Weights of a small mixture-of-experts language model, trained from scratch on English Wikipedia.
Experts: 96 SwiGLU neurons an expert, a softmax router, a shared expert of 128 neurons.
Below are experts of layer 2 (counted from 0) of a mixture-of-experts language model. Rows are named router (the router's row for the expert), down (a neuron's output weights, with its number) and show model dimensions 256-287. Each number is 500 + 40 x the weight over its row's rms, rounded and kept within 0 to 999. Numbers have three digits each.
Before each expert's rows: "comes before" lists some tokens at least twice as common just after its tokens as in all text. This comes from a sample of Wikipedia text that the model never trained on. Tokens count by the router's weight.

# expert 93
comes before: " the", " he", " it", " a", " they", " she"
router:516469466431474484515464476553464486531569495486533551522479483507507488482558455526426444450555
down0:462516527510471499480568515560489617592489476480511504539481574545439477454473512495522471523568
down1:450416507508525523509441452547468495486492580553548518532445480488464471538426466470554510446491
down2:545585500484493485420512564592507530488499423533430535533464551510506455468481510458529472501473
down3:492577513478554528495520497409547531531434492471519483518520505472480449541453508496544475531458
down4:516520486504454463485511489412479454460482439428517452529529500506504488486474505459512516538451
down5:494381534535508510501522471498431488497551489518554448459491524524515550514560562499500462513535
down6:460496502501474547513488492437585520529424461501488427516510528470494453494520481507505505488427
down7:489633533518481499434485536463553543550462463540387562520518478482534426485518468455530501489499
down8:479423483434512533594531507550412511501514507576506518482537528470506481475522501530414529489520
down9:478524528472519481394544491523514412570465473564460521507500538574481454454488559509534474454432
down10:486482548500549502502507454505543484456530495462470547497565549470471550402523517499413489483521
down11:479459472461465507556416432520454462398529572449546533481547509523441524531490467465515487454508
down12:495549563502577488482555485441560500536445433503535438538439493502551482564434585529475593580491
down13:523616464540465428423484557562563509500543453399397514415465510490451468440500518456589476507475
down14:505572492509466486542541469483583469494509486490495543397582495492438526548486589527516467483492
down15:514475500532541539604513519526528464593536539536542523592508559557496512525530457539554546493502
down16:480506545461538504501423547522513537525543492472572496519549535494604532536579468515494484487529
down17:472415522490494460521411457509468504556515539497532519541445459621566501489530454517430554433475
down18:462539469490457493543489508497459518460455516397494499485515528521511565529447507530505482495490
down19:465398452504496489597484522497551450523548488481515475528425522498475563520451518566565545516515
down20:469400528490506513488485500502435497552543504584488561515513500543539471483494495570529491441449
down21:470648495506450468442531485485591560533460491457499491531525543463471506470503461446472508458507
down22:424340522494545463536490420543496457483584521455527425505490531503487552560603491499489476483556
down23:540598442499511510468440569567499556446495481570467564529485444499456476427543449500572502453521
down24:481607498560535505514565532483515532472541472529489535460573513379434526525552548469522471547547
down25:540447481490470445527463452536517449486529475402523478411498490502512542523452498542505475529548
down26:462581519524480561487484546483505506521492548554542526503584498475495516474519515402497495420486
down27:549429493520570567562501477499469461468551564494511525465500451498487515591494505494438530446483
down28:534476463454547508587434481484453487498461476457533478483517434533564514435503460596457496504543
down29:538579501482509444476516558459547514497469396471507500499518481453480513515563528520544494571514
down30:538696485506443495422513499452498528464418416523444513475487452473476467472485528460468484468537
down31:540626514507474497468538583487517530482480417481450534457547478489502524446548499539525440595546
down32:483531547550503506471472499462449506505444403477469488562537486485551528501594570533520496526531
down33:489459509520588495568474465497468473491603546518516535580489485528527534555514487456468540477498
down34:496522437498466520551486473442447550522541525480532498484523546551403532520520494515452495489534
down35:484365501445565508467519523483492542489458542543470457581498499481495494500542440478490482507447
down36:518606486570496489466515553535491506514486474502478537478492513411462498522488533475590429478492
down37:523475481505510533513478558541572510542474491562480547579397518531487526567519401470517535502541
down38:516446457458482485559474490522463474528508503460540430484513543524573442444475471536519553537450
down39:474570516511457528501521504436539502478474448474481497492513490498548461486512552438524478450538
down40:459383498509564472568517450484490428495579487516527502438514487452459507511494487417519437505569
down41:499560512516514483441496544541505514539459445514519492558447470534495472470472530474515459503455
down42:497504441540520490467585532552494521438455558540512513543485467530546490447497463442523532490481
down43:472439483447532474546425545586440505498501455477496478569522485553589530539553388545529526443530
down44:501454498489492505523540456563495470566507511486475462460455477495493534537476486536495484563441
down45:489426394498497485567560456468488451458475487448505460459491509458539495539442509508454603550484
down46:550471468516521490527568506501511487468491475441520441435498490466534547542457521540452469557467
down47:515575589488509419437557533541533489509452474490422555471555492540481430426516532539567502520509
down48:493607504526482467424565541512542466462438391446451498475437468482523521522498538506524539477476
down49:535442429517492578536493423499420501439519589519478483482488531479538538453566513556489538492539
down50:509530548520528517504491542484451492549464486479512498552502478498473492526524540485463501526462
down51:485614468545487478499536542502530484523489498481502487485466536427481521601501508375523453440499
down52:515404448502594499559460452455442507443472495470594485493470522498471558573483534525455462552481
down53:460555530487493534549567507534471501523528499530472573479480477502533512449467591537512540471512
down54:504418473501549493546563489532449434448607535487520511485492482471500532507541548501450527472486
down55:510432497541482506550433451501501485501534556448548511523491522466487524497506475464496513472534
down56:544617466490476485479573567592528512481410533509503512508475475495506489419514491439505525447518
down57:510437445513544516607498467515493471484548535457577475527473536532516599550459503550479518488508
down58:479519545495430537486499483434448543543518513536505529484509517494497485462487494489529482444540
down59:522455457505527504525590464444506424517501511450568500402513491444514515535538534508456457486421
down60:506537540530483504527511468497432553500588493469497488458629511544541468454526505536514527458548
down61:500389413526532524526552427463493493451476556470450455436482568477481469487463565478383521511525
down62:508558528499402456468484504496632527568455472442491529490532502461469457507439445440520514470503
down63:504429523480508491578520490503488466484464494503451427481480560458606511439498551523466574541487
down64:525438444518537523543549378434490490486548514524528499467536504503515478498504501500425502503457
down65:493526526523519522494488520395484500537396436461537459547524506485532517515492552517524518605515
down66:520457478470527470463485533542475421536578441469556555550434518550447506497496462462549467527463
down67:518504463528537513518532506547514493483630564535536543483483522510482531467467475460416526442505
down68:515431477534501545525502550561516471463474479487477488501479521488461483549524420505452491534503
down69:572447486495565434508452494516528436481464463438510459457473476470531554544510465487489482565528
down70:474531523496456461545545513556477472436440524439463432510528516511460491517487572527550452534431
down71:561585497536438555501488438408520496490488480440511421424490496470490530554480469466476480526582
down72:482413478510504496555490482542471487455476467411567468492468555520540544530431522540476489599485
down73:472661501492458446478516530479612552513464468473492522557507500456450495530507469434505488475473
down74:509568527512469503480599532520529504551437466518483528521532513534440442447516502488525501467439
down75:451384462480516455551419498538438465509502574509522497583479546531514488476486486507454524471526
down76:505470560521542532567514498460393508503476461523534480530501472553559553502589523548396573550548
down77:467461469462540501563543531535403436498511529512470498535487493542486496526478477561454522526449
down78:494461532534449494507477447481455507527559504493528440405494476506496499569495483517433528457492
down79:505398479596485457592452431569488499485587509437499554557495589496455603498487524485557481527494
down80:427555597482477525463499511508567465561480516486467470468475446477543552428506460507484483501516
down81:502458505463600468491562498481560388536542499482522507489485571541477556596455477508478536421411
down82:499535533448542465478495555544547466429449401522459495552475505494535522453498550496492429527482
down83:509523447511426468519496530560477541419486492460454487475500533481499503469484470534503464522520
down84:532540471468461528416549510466560515445519546497479509485522478511460535537535456487496458469505
down85:479517501487436511486423510508510541562503494515410558543552499517463471429537493491582514501557
down86:466570526496535523438507544491567526530431500528515480469520553506485514503550468566560459572525
down87:544419475491524446480527492506502478510521505549536549456454542496483445513407526501481514538439
down88:493460534498453462480525557479451517445533535520430572550470446576603440513453551436536528512500
down89:462547522576548522514558487440492553478531514528476496453526458429499521497558547495435465515498
down90:526410484535527508504488475493488501522591525485521600469526482575483487504580508530503489508473
down91:475487493514449456548557449478513497462480585385496458466529563465529530486492610571437477515541
down92:416370483529566529601491503553441489501511547518598505519482543486474578522476484523502492503445
down93:489604484468467425497598588545559457490560460481415490499408499462505514558456554481551506517465
down94:482618460537472470482578552517530516471515470470447554472506510438481546491488560486546451565529
down95:481337516484528488493474490533419569496542516516486502516517541493544493527474484517494481490455

# expert 21
comes before: " was", " is", " had", " are", " were", " he"
router:500472523415534417515472481538460514524504490492559486483514489505509494457486414486419535520500
down0:477554536468553546484501551482447543551458500488488517509499492519435458448484463564511488501482
down1:504496568559503481525562451507489569466526490470400493497582512437530501466506636539526495571478
down2:505559565467503539478579491454526423410508409489455542468451577484446430462524609516476490559506
down3:468493442394496493501464521527448486530493468586519524533519427461483546521538508489472460483561
down4:539521477576494543565532485451513480498478535489539433448469456414496486488496587514503482494493
down5:450549470463463508493483495489433536428490461577496539494420463522403431534517483559496434501527
down6:433486488468502484465481487538469416495508507558495477498446483531484497415496469502414501486477
down7:487568489530510538538516541445559469490546532532495537466461502479489517424509461536427510486521
down8:443461495533502499540498433505546478493548490464456497465467519398494465515492477512468489522517
down9:497455513514551534486539574497528453476471512495517496454477480465441564571470509473443488520500
down10:534477474486461505527444486505504484465487533439501539447510497483559541545521472424495519496581
down11:477542463508492513539526549503415499488543492547552463470426446469478537476470537466464584503439
down12:472476518448529495507468492539535468515506512474480497562484551519543462448484425485511546451511
down13:432593525505485541501497546559471558426512487572473600484471512545487502503515478547522516447485
down14:497505502510533499543481510586474530522439547473572516552483503602546505514583495506481469512459
down15:578499491489491452483490485484505493541561469523456480513475505554516479508541569501547493436479
down16:468364541436530449485469486499468463520518509480464426529489518476505426564416448477457569510536
down17:479481564491539477535438544463532493471549502493451464497542504481533506504486448489490490483506
down18:541604501540484550513534522457517509493443485490484569466506476480463507442497526528548545514476
down19:573504514571520475490529501499533477444490518498504432437506490516579453519437530471511540507548
down20:480473524464503537488487470523457531482552541485498537507547562512486503452491402499497460479460
down21:476572482487488493545507510537484509488517471571468487515463527553458486475494477513525492446542
down22:527475497481480514464478471551507501573516480515523534516543472563512495514460491476573565502528
down23:483517488571477526530541524504486547485498468481476470465502463484454431485505526457532565498496
down24:459511515494514483486486518420538464523482493432430525485499518500564518507521556508505523492538
down25:497388475512505518452464415396504466503434495499541506498526452462502519518474473489447479506497
down26:486482510545513528519589493463523567464383511477460519491578520446510514447505500484531490595491
down27:482490502528520509491472494432493477493463513423454544482490456544509505536461580450476508461471
down28:531595513499492599474534555480485558505452452525493528449491417485472532487558597553544480529545
down29:482608504484486496517535463478483529480574470599499462520512479546477474485543483528550508452532
down30:489536532523500523476515528519547531476464487468463480474495513466434469527483496456526490495504
down31:505509377572476504512479476431526510553490542486514524495477522458465489532504581475508511472524
down32:550443482538514513521486566532499534445458499440529468449501522472525572567513541480562489584520
down33:448498519500495481474487598487536539494495514522427492534513460494503453556471516498564493480521
down34:474528468501513435525446483541424560522443594505559519539554446505547520567493447492495449470519
down35:483478537528506453458477529574472466472497504452477477532447568508570498480452426511436488533459
down36:481451567467499488503559464468529438482574500405465419493469494539576473497438523511496565481431
down37:558454529512475502485531507454531447496521529486539445466476514445524550515506491466481476575546
down38:508498505514488468517485455511496530558460520512561486518508450452478532566521498498502454467486
down39:450449470460526465493478441493510493553502499542470503577502506585507452502501481521477520463497
down40:536475470577473496499543499450522529464461557422522495414521563500592486491523458474476522543406
down41:486425471521512496441441530531504563571501554539544493536518451540534513524434385544523485460495
down42:502551572517497494565515532493482470493480550514456420491488548539529509494432458486475518532495
down43:453512476480479426469471466520534511541502534485506486495512486475544466461514587451619500488567
down44:469519446467478514498565566549444500463540412536541476440440466425490506466493523508491566546490
down45:549546437538519559493549492436521557499518487583468536494519474561445525492591590511553460495531
down46:532488523504503548470550520442588451508550423500416474445488530459457511457464538495515577499495
down47:477444500500460509510500460531562528488559548501451539494465502466532510491530489470455507473495
down48:514545492517480564508543516488521446499436466494467458478487488531477554443545596514484565592561
down49:556472493488546463507550543459521463522537503507467451473443560499519487516540585528537523458534
down50:504428462451523440530461503492570425504566459498495482493444571496550490494465491493495512523566
down51:486411431493535530502474432523494450536470512548533532547527465491542419458435424507485616482499
down52:521547473573496558528533486508480512526527486457553452481476512498472503505465489456474525543411
down53:492416530573516510517514536494544491466534554472447487514469531507539487528483431467449482498470
down54:478506431507524491491479521494516503525465477456497486486468544485473470543509560510481508477414
down55:515478488498455536515492501532468437557476546469391459479468509462471513451461544491542557517483
down56:451520489476483536478438429518527560526478431544497491560450433498539471527439497536565547512491
down57:510492481547463490508507488531491554494489507488456437463493545443466546484441570528507520482488
down58:500511514505464493537543530520475466457543524479556491479482518471501492491450483529483513499479
down59:520473431527527459526498554465538503568482507527507476433514470471492510529488523488459475502510
down60:454486570515559463455484503453544504514569483411451460538492537495530486509502487498529434541453
down61:555588500491459525449523571567505515544515481553525515499490523476474554506510520510544430554564
down62:585559548452509525439564499464486522515512469493416425431553482482541493491536556531524492575558
down63:421522508513504505511563490541454482440495508437454413450500511539538477438440553475531496476475
down64:487578473515467477447463510579499543472575491528486550520503522549440490482547485516520476524529
down65:503520494539515479496486520521522526547520531530477498467521490507480534563556528505517452474500
down66:457577499521515529560540492466467529434510528453485468440495535490524513470518528544538488465452
down67:507465447513549490499518501487512465499530531520513495451499533505557546484503508502477553434536
down68:473497457501522498491480503453508445522475552488499442497505491513504445541544483494460516493501
down69:436527473426486488515475521505551505520508503532556514554457440549450496450434437493486470510437
down70:498481448458524462480525479549459494538500475498538499535480506542521490527537560504494478504517
down71:475469464500535447525513477465471513486497501527488518517499454439495493526488485487478486548450
down72:482397507516489523516412488522530466476473478438440543518518519531488499528457416557469526507479
down73:545426480493523505537498423436484433470508504488457443511513500423555480536441498462454499510476
down74:497471463480496523575545516522513477464543461483507552488453485459520555518519516525450599488524
down75:548443532514535486555490442504532504483493469489489487533483551520474506488516529529473428510498
down76:500423498492467506491496481485437568481476467524482544499543451499555515537526485460466487468497
down77:520499498493496490498592518466454447480526509551485542460437591507486437480500471519467542504510
down78:560515465503468558477492476473502482515495483514451457479522493535493508471553636474488480584616
down79:488471526523485533466462405435486435541442530529545530560530480495450486563540498484493473480428
down80:505373500508524457546470435459474481482528531450480442516472569459526435515393442463447563494481
down81:492533547553433498478521447480540581477504481455465486459501485479504464525489492525520487508461
down82:497483566528520436483453513484541491484561450480423380441468504459573401467485532536454427505528
down83:535535472477471514496506514502502475533484484565560519463474522442458564532549540513512460564541
down84:454474491578534483520511514469512532527433512456484486558514528478590443473470451474488612481424
down85:459361518463511452535466483515488460477489515477512477505484532485548492492440405491453517509495
down86:513534484497432535527540570538518538515459480520512528459516508435500497474560548521530493558557
down87:468606461547505577525490511493474563514503580485536551482493547484449535475545447474484472552503
down88:526574503501484552447513550467480575517464489533501552459540471481467527531563541549516417528547
down89:492565456514491465485489536530497545468489526450516582470475539425446498456561482568458488555562
down90:420474463513527478552519522476544481562539535469520506459539524564495530477513510499447473412480
down91:498576525456447532560469483525458491489497498504515500499470474488503475550501454478534576510517
down92:487486470487518530508528517486520456557552564546506527469417535451442494463495477519493481526548
down93:512519414517528518426487586553489556530456466613570524565497410522460509421521505514518474565510
down94:450477441496492529479464487455504480476442462549519582540490457501433449516498498493470480502486
down95:505424466487531457486531411445515463510572573492506475433506515456540479490507518448397535450547

# expert 73
comes before: " been", " be", " a", " not", " also", " the"
router:476441493440494377531544515548513447528448491432463457487460519499447467517496479483504479509523
down0:476542489558442446572494516495473578489465521453510526512519467476500541479546507487543424505477
down1:538526531537403589498450498503518544583493508459549410532463465536504504523567508478467491517431
down2:495475529444428500493480491557482521541401503524522578553510464387478506479513456454511508539553
down3:460410457414512415510446461495506486495532508518529411553433534484515550592487450518539474527535
down4:557506416542506569530565557544434535559451536493516425508575461511493532428504463516502529428486
down5:515649480567432568536566562481420495454489522507507548464582476517519506426555513491407544539510
down6:525479512490533454488452601495580512524534471574598500584493453552525472422521515566558614421515
down7:541478462450467600453413455545523467562421502512517501556495451480486522514505507384443546503518
down8:433500421497531501470466493494523506593520508511510455581539569558530526517536491523498525546500
down9:511503485486510582538461530498476573559458464542531479518470501507503542487473553509446468488493
down10:471527574562543463553500503519456469443624543513546414479472542539564525461496491549510480531486
down11:522515505471561531486512569500511537494498365502484559470454538478484460487487502486503572516511
down12:449402575458503459484454497477494484502499421480488566510555453451515408386547479510442543504469
down13:481492551371490465542592472569426479448472512472534464495479459493489412500431567438482483487480
down14:516496553522556506413485454518490458548525507512506492578514538548472537534494496525478431451484
down15:536539497536480454552512499473463469515524527431462507477509453520444485489542557535404556463474
down16:493475465550427475492543515456489532504550496509539523533457558510552455516512488555510453586489
down17:525521407511531535506495416503553539498449475467520543507529498511407481487570465485505492500496
down18:489473469494435535425455481517484457532507555478510512517493481451545526509454540474482530494482
down19:481480469496536465551541421474529500483410561489498473488531526498529520433521460517490452568519
down20:463440524427498420468434452503565483493527490435490468541378497494482483595444503484562484525508
down21:484518482500562507588446470518485466488483586497513504480513506541463552506519500455538550466527
down22:508455432452509594444476420491569499555416525599482612481564536531523590500564444494476505515497
down23:469461558405527460492464433461529506473517440518493515537489466508509486464470505488544514536504
down24:509503431487515592553541468489544551540398476491518568552458504580436482487553461424557533493483
down25:511450453493500559371474535515561547554418470503438561477566501489443447554504489422482532473488
down26:512499567452447525418518500470571375447502424541476485496465451469510458407463466541426570510456
down27:481477551502532519609557449472435496426543560456578502498476449492529530484464504529526459526549
down28:507496441468470558461513481491567489572428474480421554495591487419490491500537483463514503421531
down29:537441454433513525543552536507561500458483442451562529466493452387511447475502553489496547549502
down30:453540426544458520537512515475506543471439506429536519498481520450510479448527546468495569517481
down31:498457425444463575404414454537569510596390455553499583532508523508481496523455498450496526461476
down32:493506490472503517432535498455511467507428554497549522500531543606521564583522527525441509496477
down33:491500598475498565496503454525502486478523499559528503458476470530514470486438518497513439542462
down34:476481469526456517463517482555522569504531527467452568432471521510484539585448470462507439512456
down35:462493482587522444496591493506474415490514557456534510462454526533526515496440451555513496496552
down36:529517497523442503541531571469429526415563539433540469496496472425535474438513538505498473560520
down37:486405469441488491545480530486469483519500467583516505449454517488590555513516492497492470587520
down38:546567422579433509548595513502541523454437539371478560418482493436488481412520504504469579481475
down39:501508531518498524527479472469481548477492565519454462498538477516507507494483449526469530488510
down40:515493531439480511508527442493438433524544536533487463573477511519473584549492516502523384499538
down41:564466554407563527518486485523475477548491470517490477538450466533535477470444479474514473451544
down42:444529475493538452498510476565460530504496623425517496480529542559460553489491515537531463417485
down43:477494420456493501432430468506531463544454500617439547528539521520532499497503464461491512510498
down44:436491514504459508449466434519500480485470572528498444554536450547520523524516491469463411464448
down45:489499552458554509436442503530549484563445490572403487540483511505473515552474468466496505513481
down46:520572472555489488533503555476462527474552549480550486437538532520480490482554533534495509490496
down47:437464480449526523543440501516509495518494494510494467528514474437512516496444494418486483530509
down48:486522506559538488531456517456470462472583554487529488490486533546503480494566520545459563486392
down49:497545437525455417532458480539479556423550471417547429496474492508407456478521480476462523463472
down50:494506480432499508470462522457481491520445513539482527540476488465502524539460457490509554466498
down51:533509463510482487508485468469520570519539603458546503562495504506534491582530536502533461506497
down52:531546496606510560546573562490475498551487492530527508456529509472519467497545532505466540526523
down53:547508481465523603496487503503462548527460483546477548546519524466452494468460502518574444518566
down54:521442545433507586469487463458550512524484491563430551499514460495509523520520461461509496447523
down55:517530489558427564513515471503527527461459464487534521561573499449467481436585464518521538463569
down56:514500480450496508577520582479489489519464496512517519483510436384430551461579492555483464540475
down57:518570511557488516542519505503517540445485549507479541430566504468469510405577494439493485555490
down58:553454526480474491472519525453476579487471468491547511531440481483493493508468522522500511459531
down59:479497546498543437521510505477417474493504514520568461537461507534473499537545475525420432521533
down60:491560522565463503598491434506441472499519586536527482527535465540526514511542529533474454480508
down61:506491451506455386591489562522450492529591556490530475527490460461467508491512490556433514512534
down62:481539499530399490460487601525500515404482477472542535404490528437425459465474529499533483567554
down63:475481567557483473431441464494497514461510531523518484539542515559522495505512500495503494457485
down64:488501564520476457455480484464523450504541475470489477495486489523513527466559425533493507508511
down65:558486568531504476518499432500476461453584545500506482498438515555500513492548456562473418537555
down66:517527461500442533489463498442484448508474543552511441526492503492470585524482545496528538536586
down67:530541461509475429583574506532533504436486532442496487472488468469443454441547500494485504481526
down68:479587474538470585488469562492474534489513542473446544431492549525478495494470537446485427458551
down69:544522562474595418547530454510462546521552522470552496542505501556588462495451485541544487512479
down70:525503456464544561378456503493609478532441460483448566470535511458454502524455475524458555504436
down71:466511478488550518488547434478506432555454546494524491511462524546535544506471466493395507520480
down72:461472435491535415532510534508452489517486490527474461496521500488542498558472524490514496544492
down73:509497477423470477545503424518512435472474448478535520535476430435507510501444526434516507435498
down74:515521485559428456491582516501488501417504517364466501450482515453429513528590512512475508481511
down75:451368507428568434492433467532540529476512487477493440542407532479478502540432461477579473476526
down76:535483506485531466540541449509530417438506482390460487479422430481505510449442519435449521492433
down77:566490538485458547503514480473471473467535557562488499496541469501474565527503443544546428491568
down78:543506580534531498526528419489461535520491487482505529500506504460473476517489560492524437558485
down79:532543496557420577460462521489614581506509434551493547489488514441460493490552556481582486468543
down80:527544476525476500561532584484479547449544521489550529456583496436462517454601500553483506534521
down81:521552485527446489509525480543456475517496615526525422518580465529532536493531562549515406481506
down82:537548453593428518540527607488466551472549549477543493474516509501502499440558494544519486527551
down83:459517501536487493558546480511522522392496487437491444548438504643521477518498458508434490476447
down84:485500497513465444530498537506459487520541510509531535513459510543486446499538499532481514502479
down85:473454482477563446549516500520512482516505474538448509503457412461463506533530442438525444410437
down86:529568429585448592534583568509459541469474518512570509446618493481495507446535469543478503510509
down87:508537472615378502506536536511447534457552540414508467461521539417463480444520545542458476509499
down88:511444518463502499523532442539527493503485456397477479545522515494525494502479543488473432435466
down89:506517551455505454627578420524406505448537483515513446550427484505549473496477521509542470521478
down90:426481461496545447485457528484487447553445496522488495476477446509483485518531487469460523532513
down91:459512546500546486508435547484497581506450561537531555492485503533519484532547496505493469499510
down92:478440498493540395580572545509418439465593495477539411495436495493605513472509567578485504535549
down93:465479538475590440572566439515461482466591531529528453500492532574522526507536508549559439470492
down94:582512498494434540484568524464543482454478463455496528452549482334448505513544493492506516494490
down95:486468527450539494411491498433602520521486553509557545557479509550529509576415483524531527490444